{"n_layer": 14, "experts_per_token": 8, "activation": "swiglu", "router_score": "softmax", "init_std_router": 0.0148, "grad_clip": 0.5}
Below are experts of layer 10 (counted from 0) of a mixture-of-experts language model. Rows are named router (the router's row for the expert), down (a neuron's output weights, with its number) and show model dimensions 0-255. Each number is 128 + 24 x the weight over its row's rms, rounded and kept within 0 to 255.
After each expert's rows: a language model's description of what the expert responds to. This comes from a sample of Wikipedia text that the model never trained on.

# expert 41
router [126 118 144 115  72 102 167  92 173 105 158 131 106 144 149 121 130  80 120 130 126 107 145 137 133 159 157 118 158 156  92 140 124 150 139 174 125 147 110 157 151 138  94  97 120 104 117 150 101 118  83 129 122 122 134 114 174 106 124 151 159 132 119 132 122 135 140 117 135 109 114 114  93 113 129 114 145 126 144 172 134  77 151 109 131 131 137 101 139  77  99 148 105 131 130  93 102 161 124 127  74 153 134 135 129 156  78  51 117 116  99 110 134 117 141 143 129 134 129 131  74 149 147 140 124 117 102 120  87 122 107 105  96 133 139 162  92 123 119 142 158 102 102 117 143 113  77 164 128 110 106 125 100 123 114 160 121  92 131  87 132  94 130 144 138 148 104 134 123 112 126  80 177 118 103  97 132  88 150 106 117 124 125 122 186 130 107 149 139 145  92 144 124 144 122 157 106 124 111 179 107 159  48 117 167 111 171 139 105 157 156 149 102 128 122 109 154 167 135 102 118  88 112 146 164 144 136 168 135 117 129 109  84 105 124 168 144 133 141 112 128 148 103 136 135  96 123 142 123 133 107 145 133 120 146 110]
down0 [112  98 165 110 136 169 117 134 162  97 118 127  96  95 148 150 134  75 105  87 144 127 163 160 145 153 116 120 119  95 122 157 120 144 122 182  74 147 134 126 155 143  94 150 133 111 109  77 109  59 129 132 162 105 124 150  94 126 134 131 126 159 135  75 138 138 145 165 142 125 153 141 129 184 115  93  86 103 120 118 118 123 110  92 112  61 104 144 113 106  97 126 166 154 134  99  95 156 138 127  97  83 114 111 142 109 115 106 111 113 122 149 146 143 101 122 115 145 126 120 106 127  91 128 149 140 119 145 144 135 115 191  97 114 121 147 125  96 124 151 139 129 150 197 135 152 142 111 127  88 133 140 157 108 107 127 125 108 120 128 122 161 126 155 160 105 132 118 107 134 141 140 102 111 121 103  85 134 154 126 152 116 138 107 140 140 121 128 102 142 123 111 100 158 124 182 106 126 147 144 129 133 127 117  60 102 172 110 117 135 128 119 139 125 103 116  99 166 158  98  98 131 124 132 113 102 139 133 113  57 108 146 128 145 109 129 101 131 135 128 177 115 125 164  96 129 161 163 133  95 141 138  96 114 121 152]
down1 [128 150  97 118 103 112 118 111 113 127 154 141 116 127 135 144 123 132 194 144 129 138 144 102 117 115 114 131 167 129 161 115 109 118 169 130 148 169 149 133 127 147 124 107 102 166 136 136 135 114 150 153 158 117 162  82 155 133 108 108 139 175 131 143 124 146 134 131 126 144 117 127 144 137 102 156  94 142 112 157 165 117 169 115 144 147 112 132 140  96 152  90 137 153 122 141 113 161 132 152 153 143 109 141 155 100 142 161 127 122 152 134 156  82 147 138  79 160  98  67  97 125  88 132 101  81 126  89  91 110 135 131 133 152 167 149 133 118 130 158 122 104 172 125 124 149 114  99 101  94 115 117  95 112  74 149 145 153 190 139 113 145 140  91 130 212 103 128 120 110 143 101 142  79 145 160 121 120 115 125 166 119 164 170 158 101 134 175 145 137 120 109 137 157 115 149 137 134 101 143 142 142 123  86 153 103 161 138 130 164 171 123 155 101 121  71 123 143 139 134 107 139  78 130 133 146 119 141 116 126 124 137  87  94 145 150 164 168 137 124 135 154 141 120  81 139 142 107 124 142 101 119 115 106 101 127]
Word stems and adjectives that take Latinate suffixes like -ation or -ity, such as public, professional, recogn-, accompl-, solid-.

# expert 38
router [100 127 149 114  92  87 150 118 140 109 151 132  98 134 131 131 155 111 138 176 138 121 134 117  80 146 163  80 168 135 146 122 133 121 163 143 114 131 116 129 155 140 125 101  94 113 109 140 122 112 121 107 124 100 124 138 147  93 139 113 154 133 107 146 114 169 116 121  99 123 142  89 106 126 158 128 130 121 149 155 139  96 157  97 164 177 140 102 109 116  82 171 122 116 125 103 131 162 154 102 106 126 166 145 158 150 114  70 115 112 116 100 137 115 145 189 113 151 101 129 118 141 144 142 132 117 119 116  98 137 107  87 110 126 146 174  98 129  94 144 171 118 130  94 156  82 129 147 154 137  93 121 114 154  74 149 121  99 103  84 129  75 136 159 137 137 122 137  90 125 161  99 125 116  79 129 114  58 183 107  95 145 124 118 139 153 121 153 155 135 133  88 129 164 140 145  98 145 112 155 124 134 107 119 147  99 163 119 123 158 157 168 143 121  81  97 148 144 131 114 112 107 119 145 158 134 148 143 154  93 126 102  84 119 113 125 161 118 119  95 122 170 118 124 135 107 116 160 116 117  99 153 136 122 158  99]
down0 [114 115 109 156 115 119 145 126 144 123 115 141 142 132 139 170 153 180 119  61 115 171 144  40 123 162 160 173 136 104 117 123 144 142 178  99 128 160 115 141 135 151 138 110 136 130 110 175 129 136 120 128 106 137 151 151  98 133 131 125 132 108 189 104  88 149 150 153 136 159  90 118 149  88 114 138 129 154 120 124 109 132 132 162 130 192 112 134 113  85  56 119 133  94 144 118 124 111 159 126 161 101 150  84 124 157 142 132 147 128 113  78 144 102 142 144 127 129 138 116  79  88 131 123  85 153 112 100 154 131 163 112 113 121 147 101 118 138  95 134 102  94  71 168 113 133  94 134 131 113 133 108 132  61 120 150 116 151 114 119 133 138 143 114 105 172 147 123 119 120 104 102 126 158 125  78 108 132 144 123 127 146 144 145 100 116 131 100 146  88 113 101 180 142 117 179 120 115 131 172 107 120 129  98 120  95 139 110  99  89 135 113 134 148 113 129 155 101 135 133 128  89 109 141 143 143 140 106 120 139 158 148 127 109 134 126 115 116 109 115 115 132 104 142 144 131 121 123 153 149 153  90 150 136 152 137]
down1 [156 121 166 108 144 116  94 140 161 134 130 120 143 128 121 128  82 125 113 120 126 101  93 157 100  94 145 132 128 135 109 134 138 112  95  98 161 166 158 160 139 111 117 154 125 106  82 158 156 116 119  73 108 125 113 125 133 138 114 117  88 115 131 139 111 138 134 163 131  95 105 148 113 118 150 133 151 131 176 121 163  73 131 116 109 189 169  85 120 159  87 158 154 120 151 197 112 113 148 120 132  81 150 129 177 136 128 130  93 108  84 150 122 153 102 149 105 113 121 110 110 135 178 138 144 125  96 147 115  98 115 114 141 135 144 122 142 125 108 145 168  94 107 133 119 118 131 166 144 117 132 139 167 128  97 118 115 156 147 135 145 141 131 155 172 153 118 153 110 126 135 140 120 155 128 153 139 167 117 129 145 142  87 117 119  99 114 155 100 128 147 101 134 143  86 133 121 116 141 105 114 104  95 142  99 113 111 148 103 148 152 125 143  77 160 132 126 156  90 146 138  99 191 171 128 130  61 150 115  92 114 109 150 141 134  94 100 166 139 143 146 110 105 129 108 142 127 136  91 108  93 174 158 128 102 104]
Nouns or word pieces right after the, an or of, often ethnic or historical names: Spanish Succession, Sassanid, Seljuk.

# expert 12
router [100  59 175  71 139  71 105  94 199 111 180 100  27  90  89  50 151 126 131 169 154  86 135 134 137 170 163 120 163 160 120 115 132 141 130 118 128 165  89 157 166 141 130 115 118 128  91 185 121 115 119 118 116 108 136 144 128 122 118 140 154 139  84 123 109 137 115 110 116 112 128 115 137 102 138 114 141 105 138 146 129 113 136 113 157 132 137  85 130 116 107 158 126 135 152  77 123 134 163 117  90 153 129 117 140 134 129 137 109 112 115  98 130  97 160 159  53 121 122 129 104 165 116 137 118 117 127 113 125 121 112 112 102 167 145 122  96 106 125 140 146 118 112  84 160 132 112 137 171 117 117 130 115 123 114 148  96  85 123  90 153  86 138 162 162 144 117 165 125 105 155 126 130 128 107 113 108  93 122 107 112 164 134 146 150 132 127 168 140 151 153 125 141 120 134 147 142 128 106 147 124 130 119 108 128 121 126 136 113 152 154 143 119 111 110 110 123 134 122 124 127  95 128 122 150 159 179 138 149 113  99 113 106 102 117 154 131 126 142  98 129 133 130 134 119 125 110 151 151 110 109 141 144 126 126 143]
down0 [178 125 127 107 157  98  93 100  95 138 116 192 120 172 114 115 146 121 150 124 149  90 130 155 119 131 128 161 134  98  92 117 108 133 123 158  93 136 119 109 101 124 161 112 128 135 113 112 146 160 116 136 128 144  94 124 146 174 130 114 135 120 149 137 143 131 131 135 135 135 115 137 103 164 153 144 113 109 118 121 132 136 104 144 123 113 119 156 131 111 171 112 127 112 129 125 125 122 120 136 123 121 127 142 144 121 100 149 124 111 175 107 125 169 134 114 148 117  93 118 139 146 121 108 150 146  92 149 120  99 148 125 129 167 135 135 180 114  92 112 119  90  95 134 117  94 175 136 159 129 132 134  99 154 146 156 104  99 146 155 107 151 172  87 101 142  89 132 128 117 114 138 127 187 130 185 136  84 131 119 123 166 195  96 130 144  95 130 166 126 167 114 141 149  94 175 129  63 166 145 123 119 139 109  90 137 131 104 100 113 119 126 107 110 144 125 150 180 122 178 115 179 140 150 132  88 117 163 108  79 109 130 122 124 169 124  95 108 172 114 105 146 142 137 175  99 125 171 104 111 117 123 108 140 161  94]
down1 [129 118 143 104 136 124 116 121  71 112 140  89 106 164 118 130 141 163 134 161 133 132 112 142 159 153  89 148 126 143 142 131 111 141 119 152 166 115 112  93 158 135 130 129 127 144 110 133  92 100 127 164 103 113  73 103  49 151 144 122 121 139 131 138 128 111 154 130  43 114  91 110 161 131 178 143  86 114 129 137 118 115 109 128 160 103  92  99 111 129 129 128 132 132 182 102 159 153  91 100  92 141 120 125 111 122 136 147 126 185 117  81 102 137  78  62 134 125 164 187 115 159 150 117 152 142 111 120 148 142 157 108 117  99 136 106  89 125 112 106 134 153 133  92 133 141 150 150 143 142 118 141 163 127 161 143 180 100 127 116 122 112  97 129 128 149 123 177 170 105 151 126 109 110  94 115 111  98  94 137  77 148 109 113 125 142 128 152 127 150 148 158 105 130 121 138  94 151 135 147 122 109 107 165 123 132 153 131 136 170 140 111 101 162 122 145  87 122 147 139 115 141 113 162  71 144 122 140 122 119 133 134 159 139 129 139 138 116  99 128 127 139 143 112  89 145 150 118  91 133 139 116 105 145  91 127]
Final pieces that complete proper names, titles and rare words, often before a comma or parenthesis, like Ordin-ary, Cas-ey, Nat-aka.

# expert 61
router [ 97  90 153 138 124 103 121 101 156  68 151 157  54 131 149  71 169  79  87 156 151 124 137 166 105 116 144 126 174 125 125 125 142 120 139 166 109 173 110 133 139 165 109 116 128 124  90 156 112 132 124 112  81  70 130 156 163 104 114 126 118 100  95 160 110 130  82  98 118  96 126  98 106 112 121 112 141 123 121 156 116 128 138 141 132 147 146  75 148  92 108 114 102 165 147 103 122 112 112  97 118 128 157 147 148 155 104 113 124 138 142  93 141 115 145 145 111 153 111  94 141 134  94 145 106 110 115 115 127 123  95 121  83 158 142 180 109 123 108 145 159  98 131 125 161 131 104 120 142 106 104 130  99 125 109 166  94 115 104 102 125  76 166 155 124 154 115 150 130  94 145 115 129 153 109 103  95 130 135 130  99 145 146 151 141 114 128 131 149 143 123  99 178 122 132 146 122 130 118 134 109 149 120 105 159 121 130 119 126 125 160 145 126 108 107 132 174 157 108 139  97 134 125 121 141 121 135 119 134 109 102 125  96 108 106 178 137 115 162 107 155 136 144 159 139  78 122 180 132 108  61 135 166 136 145 133]
down0 [157 157  93 149 136 124  44 188 133 149 128 146 106 147  98  93 100 111 149 136 106 127 127 107 138  94 159 138 130 153 137 156  78 116 101 116 119 117 174 122 125 134 154 118 124  94 104 120 114 131  90  98 119 150 191 143 138 162 124 116 138 133 135 122 159  88 127  74 136 123 125 117 107 140 137 160 146  66 163 140  93 141 161  93 133 129 126 177 145  91 147 138 151 132 155 127 125 138  97  91 145  96 105 148 124 170 144 144 171 120 125 119 134 117 120 115 173 171 134 140 117 127 160 107 119  88  99 123 123 115  96 126 179 105 141  93 114 157 115 152 155 101 121 142 149 113 146 130 125 111 131  93 122 127 142 124 101 133 150 106 120 130  85 135 131 136 119 115 148 119 135 130  93  87 117 132 108 164 130  91 146  82 143  98  97  78 138 118 138 145 128 144 106 114 115 123 117 129 105 145 124 138 141 147 148 129 174 125 128 114 108 167 158 155 123 154 129 108 127 141 142 159 145  76 161 118 117 107 107 126 177 132 168 128 174 102 170 115  90 139 136  89 112  91 132 116 139 139 125 128 150 150  93 135  98 172]
down1 [131 124 144 137  88 106 120 142 127  80 147 156 151 122  85 162 156 108 143 124 152 142 148 181 129 131  83 145 137 165 133  87 123  95 152 156 143 179 105  93 129 129 135 139 137  93 144  97 135 110 174 126 138 112 162 126 144 169 126 133 172 100 117 116 112 117 144 131 145 139 136 121 105 104 117 105 105 136 112 171 137 145 122 148 118 115  82 177 203  85 140 118 129 146 150 102 110 107 128 122  79 131 107 116 122 168 114 167 104 122 141 112 130 113  85 135 127 141 113 153 145  95 105 141 164 131  99 136 172 100 134 133 196 118 146 132 137 120 133 160 139  89 119 125  96 153 103  97 134 133 107 122 141 118 107 148 130 140  48 123  77 103 126 125 148 100 136 124 114 123 165 130 131 148 117 139  99 111 137 148 150 148 107 120 154 139  92 137 110 157 137 103 173 114 117  92 105  67  97 120 161  91 167 140 125 128 137 155 114 150 149 101 127 132 126 103 116 127 121 129 166 108 110 159 132 137 140 111 138 113 146 122  79 184 133 152 172 116 141 137 129 116 101 131 134  96 129 122  89 137  83 105 132 104 131 111]
The word of in institution names and titles, plus inner digits of numbers and years, such as Ministry of Defence, 2,009, 1054.

# expert 11
router [111  97 128 137 110  78 114  98 134  78 125 148 118 121 147 115 193 127 118 154 147  92 136 134  93 138 180 117 117 144 106 100 166 123 133 150  89 153  93 159 126 148 130 118 145 138 106 138 128 104 123 114  98  96 128 149 186 112 113 132 149 107 109 147  91 142  91 122 139  90 132 121 119 103 136  92 180 102 144 146 125 128 141 123 134 151 154  73 138 102  72 133 126 132 137  92 102 140 146 121 121 143 152 165 162 151 130 130 103 110 106 114 165 111 165 147 102 134 122  87 119 127  92 168 110  95  87 114 116 130 135  98 118 135 181 176 105 102 120 164 139  91  96 110 172 123  98 174 140 100 100 163  98 120 108 146  80  97  93  89 144  96 124 138 151 153 101 141 119 119 136 117 156 148 122  84 102 117 139 131 106 140 144 145 140 148 135 158 157 171 134 109 172 109 126 135 120 125 103 157 100 132 132 104 170 112 147 138  99 131 146 143 108 118 129 103 132 155 119 122 124 129 121 150 158 140 147 142 163 111 116 112 105 115  97 152 135 106 110 105 145 159 114 159 138  83 108 166 138  99 107 163 121 135 163 128]
down0 [116 151 138 163  96 118 153 163 102 215 115 128 163 157 133 133 132 163 147 113 192 170  99 113 105 161  82 144 106 128 144 118 114 126 120 136 119 150 134 125 149 125 115 115 103 162 131  83 112  98 106  83 120  85  64 148 121 125 159  99 120 134 141 144 121 111 109 120 112 129 145 124 168 144 133 124 158 112 148 133 152 138 135 100 125 134 116 124 130 106 106 123 158 142 159  72 118 150 134 151 135 143 118 109 151 149 127 152 111 103 137 158 120 126 116 117 112 145 122 135 135 147 155 150 165 105 138 141  86 139  97  63 129 120 164 120 124 118 115 131 150 168  98  88 113  96 133 148 157 131 134 130 159 118  94  97 149 129 138 117 175 125 122 154 172 104  99 110 119 103 108 116 134 112 119  71 168 135 143 121 126 132  99 147 142 139 178 148  96  94  82 125 137 145  85 142 135 147 116  92  92 160 116 141 110 108 111 115 146 134 126 122 155 149 151 105 120 167 148 130 120 171 171 130 116 132 154 149 108 148 122 115 127 101 126 158 127 117 112 112 180 146 144 123 116 149 143 134 105 129 105 158 145  47 162 111]
down1 [180 110 136 108 186  98 135 136 111 109 113 129 164 142  99 122  87 168 126 109  87 135 101 101 151 151 162 137 131 167 158 163  99 129 156 128 122 127 127 132 116 108 137 136 150 131 110 136 128  94 144 113 124  83 147 118 137 123 126 137 125 139 121 144  91  96  97 123 102 128 121 140 130 112 120 158 112 143 124 115  81  99 135  94 110 118 139 127 151 136 116 153 128 201 121 125 136 146  92 121  70 127 120 109 123 156 184 135 129 138 122  71 165 127  95 117 130 164 170 149 138 148  81 120 104 131 132 128 109 119  96 193 118 148 116  60 148 156 108 111 188 132 130 130 144 134 153 162  99 121 100 140 121 105 154  84 161 116 130  92 148 160 110 121 127 117 105 157 107 128 125 132 118 126 134  90 124 112 136 136 114 102 127  86 141 135 144 113 101 138 134 143 150 122 120  87 143 128 121  77  85 134 133 160 156 134 104 134 107 131 129  95 124 142  95 135 124 110 111 149 176 108  85 132 133 104 188  98 135  83 144 110 115 118  93 125 133 111 141 174 140 132 111 139 112 134 112 142  94  77 148 161 138 146  94 165]
Single digits inside multi-digit numbers, years and decimals, especially in statistics tables with pipes, such as 620,000, 2020, 4.500.

# expert 50
router [ 89  92 166 104 121 101 123  63 194 102 168 167  94 125 131  89 134 124 116 141 158 108 129 106 125 152 152 105 157 142 131  97 148 133 157 143 130 127  64 148 141 134 110 122 142 133 105 154 117 118 111  91  94  90 128 148 153 106 104 125 147  89 111 153  92 133  84  97 112 128 115 109 136 125 136 113 166 124 155 135 140 122 147 123 157 119 137  93 164 114 103 133 121 143 154 123 120 157 155 118 105 166 166 160 163 165  94 120  96  98 116 107 121 119 152 146 117 140 109  82 116 161 126 152  88  83 109 119 108 138  97  95 112 167 162 137 100  89  64 160 125  96 111 116 144 125  84 151 138  82 129 117  99 129 106 143 108 123 128 107 149 109 132 159 150 146 120 159 114 103 146 129 152 121 111 110 104  95 143  98 123 144 150 136 135 147 129 164 164 142 120 108 158 134 119 131 120 127 111 146  85 137 113  97 130  94 151 126  98 149 155 147 105 123  93 104 163 178  94 117 114 120 138 147 142 149 132 146 155  97  89 119 113 106 105 130 144 108 163 106 148 141  95 135 142 103 118 133 150  90 101 138 150 136 172 121]
down0 [113  93 133 122 139  68 132 142 109 132 137 148 141 148 167 146 170 161 123 140 136 165 128 123 106 179 138 128 155 135 160 118 145 137 140 114 196 122 170 147 100 144 124 127  90 122 136 135 127 124 126 138 132 125 124 140 156 145 138 139 114 150  84  89 115 152 130 163 118 155 174 123 124 147 185 118 166 112 103 190  94 139 123 145 131 138 105 118 150 148 133 146  88 134 108 130 122 109 162 121 126 119 152 122 128 137 137 163  76 113 118 113 112 144 129 147 156  81 115 133 147 143  90 102  91 156 127 122 150 136 133 109 150 127 159 102 111 142  93 114 108 134  99 149 109 149 120 134 142 108 126 102 127 117 145 136 148 161 107 112 146 125 138  84 133  94 157 136 116 159 142 111  95 121 106 109 145 143 155 131 108 133 144 153 132 119 136 110  91  80  94 131 128  64 122 136 138 153 124 108  81 161  95 146 153  84 102 145 158 181 111  74 123 137  99 162 139 147 123 161 100 104 168 153 127 126 142 166 123  98 156 196  95 110 120 107 119 136 146 155 120 108 131 149 128 142 110 180  74 112 147 127 127 117 142  76]
down1 [164  97 128 117  89 108 145 106 189  88 129 122 104  99  87  98 113 134 145 118 151 127  64  94  99 140 114 106 122 101 102 117 118 122 105 125 113 107 139 149 149  82  88 108 159  94 114  90 108 118 151  89 145 100 116 147 153  95 107 106 120 134 111 119 118 136 131 114 172 185 117 153 156 100 133 123 136 106 145 114 121 121  86  83 145  94 130 138 139 113 133 112 126  93 119 147  76 130 167 137 145 139 130 137 164 150 131 125  73 125  67 113 144 130 188 130  97 140 177 166 102 127 152 112 114 100 151 158 135 109 139 161  96 128 110 142 148 152 145 145 105 140 124 123 126 146 152  92 118 147  93 106 163 143 129 110 120 152 118 127 128 136 129 142 120 139 165 146 123 119 125 110 115 132 159 103 172 140 116 158 155  86 120 100 134 112 157 150 112 123 117 137 118 138 147 145 131 136 123 157  82 105 146 125 128 175 105 122 151 153 132  99 145 140 149 111 114 122 112  79 125 147 157 109 147 126 167 126 106 116 154 145 123 121  95 180 157 159  83 116  62 134 140 161  76 111 127 139 148  94 139 142 145 127 146 119]
Spaces, pipes, digits and separators inside numeric tables such as set scores, vote counts and coordinates, e.g. 109–1.

# expert 23
router [109  82 164 144 104 103 129 104 134 115 148 127 104 127 125 124 143 128 124 163 140  81 116 130  97 169 151 106 138 145 108  99 149 124 130 173 105 161 116 139 135 159 104 107 104  94 104 152 109  64  70  86 114 114 144 173 122 114 103 132 137 104  99 146 130 143 101 110  88 134 117 103 117 107 132 125 141 126 133 140 115 144 159 138 151 121 120  91 125 120 110 167 102 166 139  99 134 131 149 117  88 154 156 144 155 139 129 128 116 114 115 113 129 109 173 142 106 166 111  92 125 132 108 161 125 130 106 115  95 122 130 140  93 148 175 162  94  86 118 147 154 104  95  95 167 112 120 159 157  91 124 134 105 111 122 146 116 106 136  86 151 115 129 156 151 152 126 139 118 117 127  98 164 134  99  50 126 121 134 114 109 179 141 166 133 129 145 157 150 154 148  94 126 117 128 179 105 108  88 145 119 141 122 136 150 129 131 152 135 183 160 150 107 149  87 122 172 183 123 125 125  96 140 158 125 145 143 129 134 120 124 112 115 116  78 130 132 112 151 113 180 150  82 159 133 122 123 174 120 134  97 139 151 151 114 101]
down0 [144 136 119 133 142  86  91 102 137 172 138 178 156 145 104 104 116 138  97 150 158 111  99 106 135 150 171 142 138 108 147 132  99 144 114 153 119 117 152 126  67 154 132 156 175 134 131 109 135 138  87 114 109 126 118 148 140 182 119 119 123 121 120 142 177  92 174 112 147 125 133 166 141 112  52 150 125 122 144 171 103 139 141 166 139 150 103 158 133 106 123 128 111 123  84 114  79 109  89 158 103 154  90 124 164 113 139 115 138 155 158 151 117 139 106 121 101  79 134 143 151 100 149  81 141 107 127  99 143 165 120 126 132  87 129 136 137 124 115 131 119 129 168 130 130  82 176 125 134 133 120 121 152 119 137 152 160 148  94 124 118 155 123  80 115 112 150 124  97 113  97 171 153  91 106 117 125 145 130 140 161 140 135 143  80 124 130 121 178 135 188 117 112 119 141 141 138 133 122 146 168 124 108 156 130 148 127 133 112 157 140 163 129 177 164 127 140 136 135 161 151 105 114 136 147 112  86 139 126 146 127 107 173 108 142 136  99 132  88 140 112 102 109 153 142 158 117  98  90 125 164 121 156 160 128 149]
down1 [105 122 146 124 103 212 156 124 132  95 130  74 104  55 174 101 110 123 122 124 148 122 135 129 124 124 111 118 155 117 114  85  93 115 132 159 122 109 114 133 160 137 109 151 131 183 131  63 139 113 113 115  96 102 139 113 113 128 144 129 138 113 151 102 141 116 124 148  95 144 142  96 186 129 146 116 181 117 120 109 122 118 120 128 144 132 146 139 126  89 144  94  96 150 105 149 122 116 114  99  94 175 180 149 116 165 128 113 127 125 135 122 121 168 160 103 125 140 154 103 113 118 109 118 121 100  89 109 116 107 137 158 102  86  95 172 167 101  85 102 106 113 134 159 141  77 136 133 148  92  97 133 138 137 127 176 135 118 127 148 123 148 142 134 118 113 134 110  80 130 140 106 137 101 122 117 101 125 170 106 127 119 103 154 104 182 148 148 153 117 168 156 188 131 161 144 100 122 125 153 147 133 163 131 161 104  98 116 137 143 127 132 147 133 143 153 163 116 111 139 135 133 152 138 153 116 147  87 141 120 141 161 140 110 113 188 143 144 153 173 117 116 144 124 133 119 107 148 118 143 127 169 135 123 121 111]
Later pieces of city and place names, often sports team names in tables, such as Phoenix, Stanford, Charlotte, Los Angeles, -ville.

# expert 54
router [119 106 150  99 121  98 140  81 133 111 153 171 110 158 135 136 148 108 127 150 132 102 134 143 117 133 158 115 142 141 129  82 146 129 190 157 106 144 110 148 118 150 115 105 122 105 120 152 126  99  83  88  88  95 133 132 129 101 109 130 135 126 105 146 112 140  93 115 112 114 122 128 128 103 170 123 152 108 131 156 147  97 177 103 159 148 150  93 138 135 103 161  99 150 143 117 104 145 142 108  90 177 121 154 160 144 114 106 108  83  91  97 163 135 148 139 118 118 107  81 132 156 113 147  97 106  90  76  86  88 109 110 108 158 161 154 121 105  70 153 142  96 120 114 144 125  75 162 144  91 109 124 110 108  95 129  97  92 106 134 151 120 136 136 166 159  96 148 118 114 152 123 124 140 109 109 136 110 159  88 114 144 167 135 137 145 109 148 144 135 158 122 175 134 129 138 116 149 118 123 108 153  97 122 129 107 136 136 114 136 178 136  95  91  81 113 158 150 105  98  90 137 106 159 136 142 152 160 149 116 130  91 126 122  81 125 142 107 159 123 126 123 109 141 131  86 110 148 154 131 115 162 151 142 132  84]
down0 [174  90 123 141  95 134 137 137 152  97 138  96 112  95 103 140 117 142 157 185 119 120 106 131  98  91 127 153 131 122 148 149 144 141 111 104 121 140 151 134 107  99 155 106 153 121 139 146 129 135 117 131 155 132 128 159 123 180 134  80 118 104 113 138 150 142 154 107 150 127  81 184 128 126 140 128 103 149 149 140 110 139 168 117 142 125 150 146 129 121 138 166 118 113 134 154 157 136 115 130 143  94  87 130 128  93 108 107 114  72 106 115 152 140 119 153 157  82 165 128 100 136 120 163 124 139 109 129 106  93 121 116 139 135 160 149 135 108 125 130  92 111 168 154 110 146 114  80  82 106  93 111 125 131 131 130 128 124 146 127  86 178 110 105 116  93 100  57 146 127 146 154  98 123 134 134  96 134 160 123 100  73 137 124 121 111 125 172  96  75 132 144 150  94 133 112 114  83 138 138 120 132 110 162 122 137 146 114 123 106 154 101 115 154  90 142 140 115 104 139  88 155  69 136 128 146 122 143  95 125 130 123 101 110  98 106  91 138 143 157  68 105 162 131 172 180 106  98 164 145 125 143 115 131 116 155]
down1 [135 154  97 149 151 124 177 170 148 135 142 124 134 117 142 163 164 110 133 152 120 142 118 122 120  98 124 111 146 127 139 154 113 135  45 127 145 177 121 170 134 188 103 137 166 142 167  96 123  86 141 125 124 113 149 122 125 166 146  97 154 133 144  83 145 124 107 141 155 152 156 104 167 155  87 160 128  93 128 136 111 136  78 122 113 172 135 139 124 128 142 122 110 125 129 134 151  87 128 123 136  91 145 149 137 136 139 129 133 141 162 106 138 125 106 140 118 158 110 172 128 106 151 125 157  96 127 115 154 113 110 144 137  73  82 191 117 125 149  87 124 148 163 117 129 105 144 139 117 130 116 129 105 111 122 139 103 164 139 109  81 144 145 158  89  68 152 117 140 122 138 116 172 121 160 101 108 130 131 147 150 124 164  95 127  70 117 152 156 117  90 106 141 123 158 116 156 146 118 113 129 114 143 120 114 155 107 115 134 116 131 131  98 117 146 112 147 143 125 161 158 152 150 117  94 152  80 109 117 143 148 101 120  87 147 104 112 151 145 124 138 123  98 152 126 203 130 158 123 163 130 117 131  78 112 137]
Pipes and spaces between numeric cells in statistics and league tables, plus words like either, both, various.

# expert 24
router [107 100 129 110 128  95 162 103 132 106 144 117  89 129 137 133 126 103 105 153 123 130 136 154 113 127 149 112 159 128 119 112 144 125 118 155 106 126 123 130 114 147 121 112 119 110  92 136 103  96 108 110 102 110 137 195 133 117 138 134 135 131 118 170 121 169 103  97 102  89 126 148  94  97 124 122 164  73 140 130 141 125 167 118 135 154 133  95 148 119 122 146  90 153 152 122 122 167 129 129 119 155 138 134 143 156  71 108 117 122 125 108 133  97 170 131 129 124 125  91 122 149  90 148 100  96  96 119  78 112 108 121 111 138 136 152 102  91 119 136 135 121  92 126 146 131 127 134 155 115 135 118 122 128 112 150  80 112  99 112 163  74 192 123 133 129 130 178 106 107 137  90 155 179  91 107 122 103 159 111 125 168 164 139 143 181 132 190 147 196 131  94 138 146 124 139  79 158 119 156 118 139 105  79 136 128 149 139 107 127 153 130  92 105 104  95 163 148 137 101 114 129 127 128 157 137 131 167 125  75 108 114  97 107  97 147 135 106 179 109 142 155 109 143 123  85 125 138 141 115  90 132 132 132 162 135]
down0 [143  87 143 146 119 133 166 125  94 138 111 134 140 119 166 118 131 118 130  82  89 117  90 137 119 124 102 112 103 117 136  83 130 118 147 122  96 143 135 122 133 131 124 144 118 139 173 113 129 112  99 145 111 124 125 148 138 152 130  83 148 110 147 143 152 198 126 113 111 137 123 119 114 119 109 110 141 155 128 131 141 156 162  94 162  84 102 108 116  99 164 169 140  91 162 112 129 126 151 154 168 160 120 150 105 105 118 114 133 179 154 127 120 113  89 141 134 117 107 110 180 164 169 214  93 122 116 172  73 110 136 132  86 138 106 159 136 127  83 134 117 152 106 124 137 135 161 154 102 123 136 154 110 171 113  96 148 154 129 111 113 136 132 151 103 102 115 105 102 128  90 132 135 144 108 115 173 169 124 108 137 160  99 142 117  97  96 153 159 118  77 129 148 152 165 138  98 146 142 102 160 101 115  86 133 138 118 134 127 153  99 128 124 120  97 117 107 141 121 101 111 153  61 162 105 149 131 163 133 119 144 125 103 146 109 132  96 103 126 135  89 123 126 126 108 115 140  99 144 122  95 138 143 161 170 146]
down1 [103 143 150 124  88 166 209 133 168  94 136 125 120 147 177  80 128  99 123 130 133 101 152 111 110 134 128 128 132 122 145 162 101 184  94 109 150  65 155 142 123 112 155 139 110 142 138 137 156 133 193  89 131 141 139 178 159 119 138 104 120 117 123 142  90 152 127 122 120 116 112 139 144 102 175 116 115 127 118 154 151 121 137  91 124 148 186 124 131  69 117 143 162 128 130 130 140 152 154  94 125  65 134 117 124 178  95 122  97 115  86 142 107 120 152 157 122 128 184 115 154 142  91 111  75 138 164 115 125 131 120  86 156 109 135  84 144  98 147  97 132 144 115 121 137 143 121 121 125 118 155 114  98 145 148 108 150 111 113 133 133  82 116 166 134 140 131 151 150 166 139  88 162 116 126 144 110 134 116 153 111 122 133 128 193 125 108 135  93 143 129 103  97  97 136 106 140 119 158  85 160 133 160 109 141 131 115 149 103 116 122 137 105  96 104 137 132 119 126 102 131 122 111 129 134 115 117 116 149 129 165 148 169 101 120 139 128 122 141 112  97 123 146 136 145 154 107 154 178 148 121 117 105 144 100 134]
Sentence-final periods and line breaks before The or He, plus r pieces inside names like Hein-r-ich, Kon-r-ad, and Pr, Br.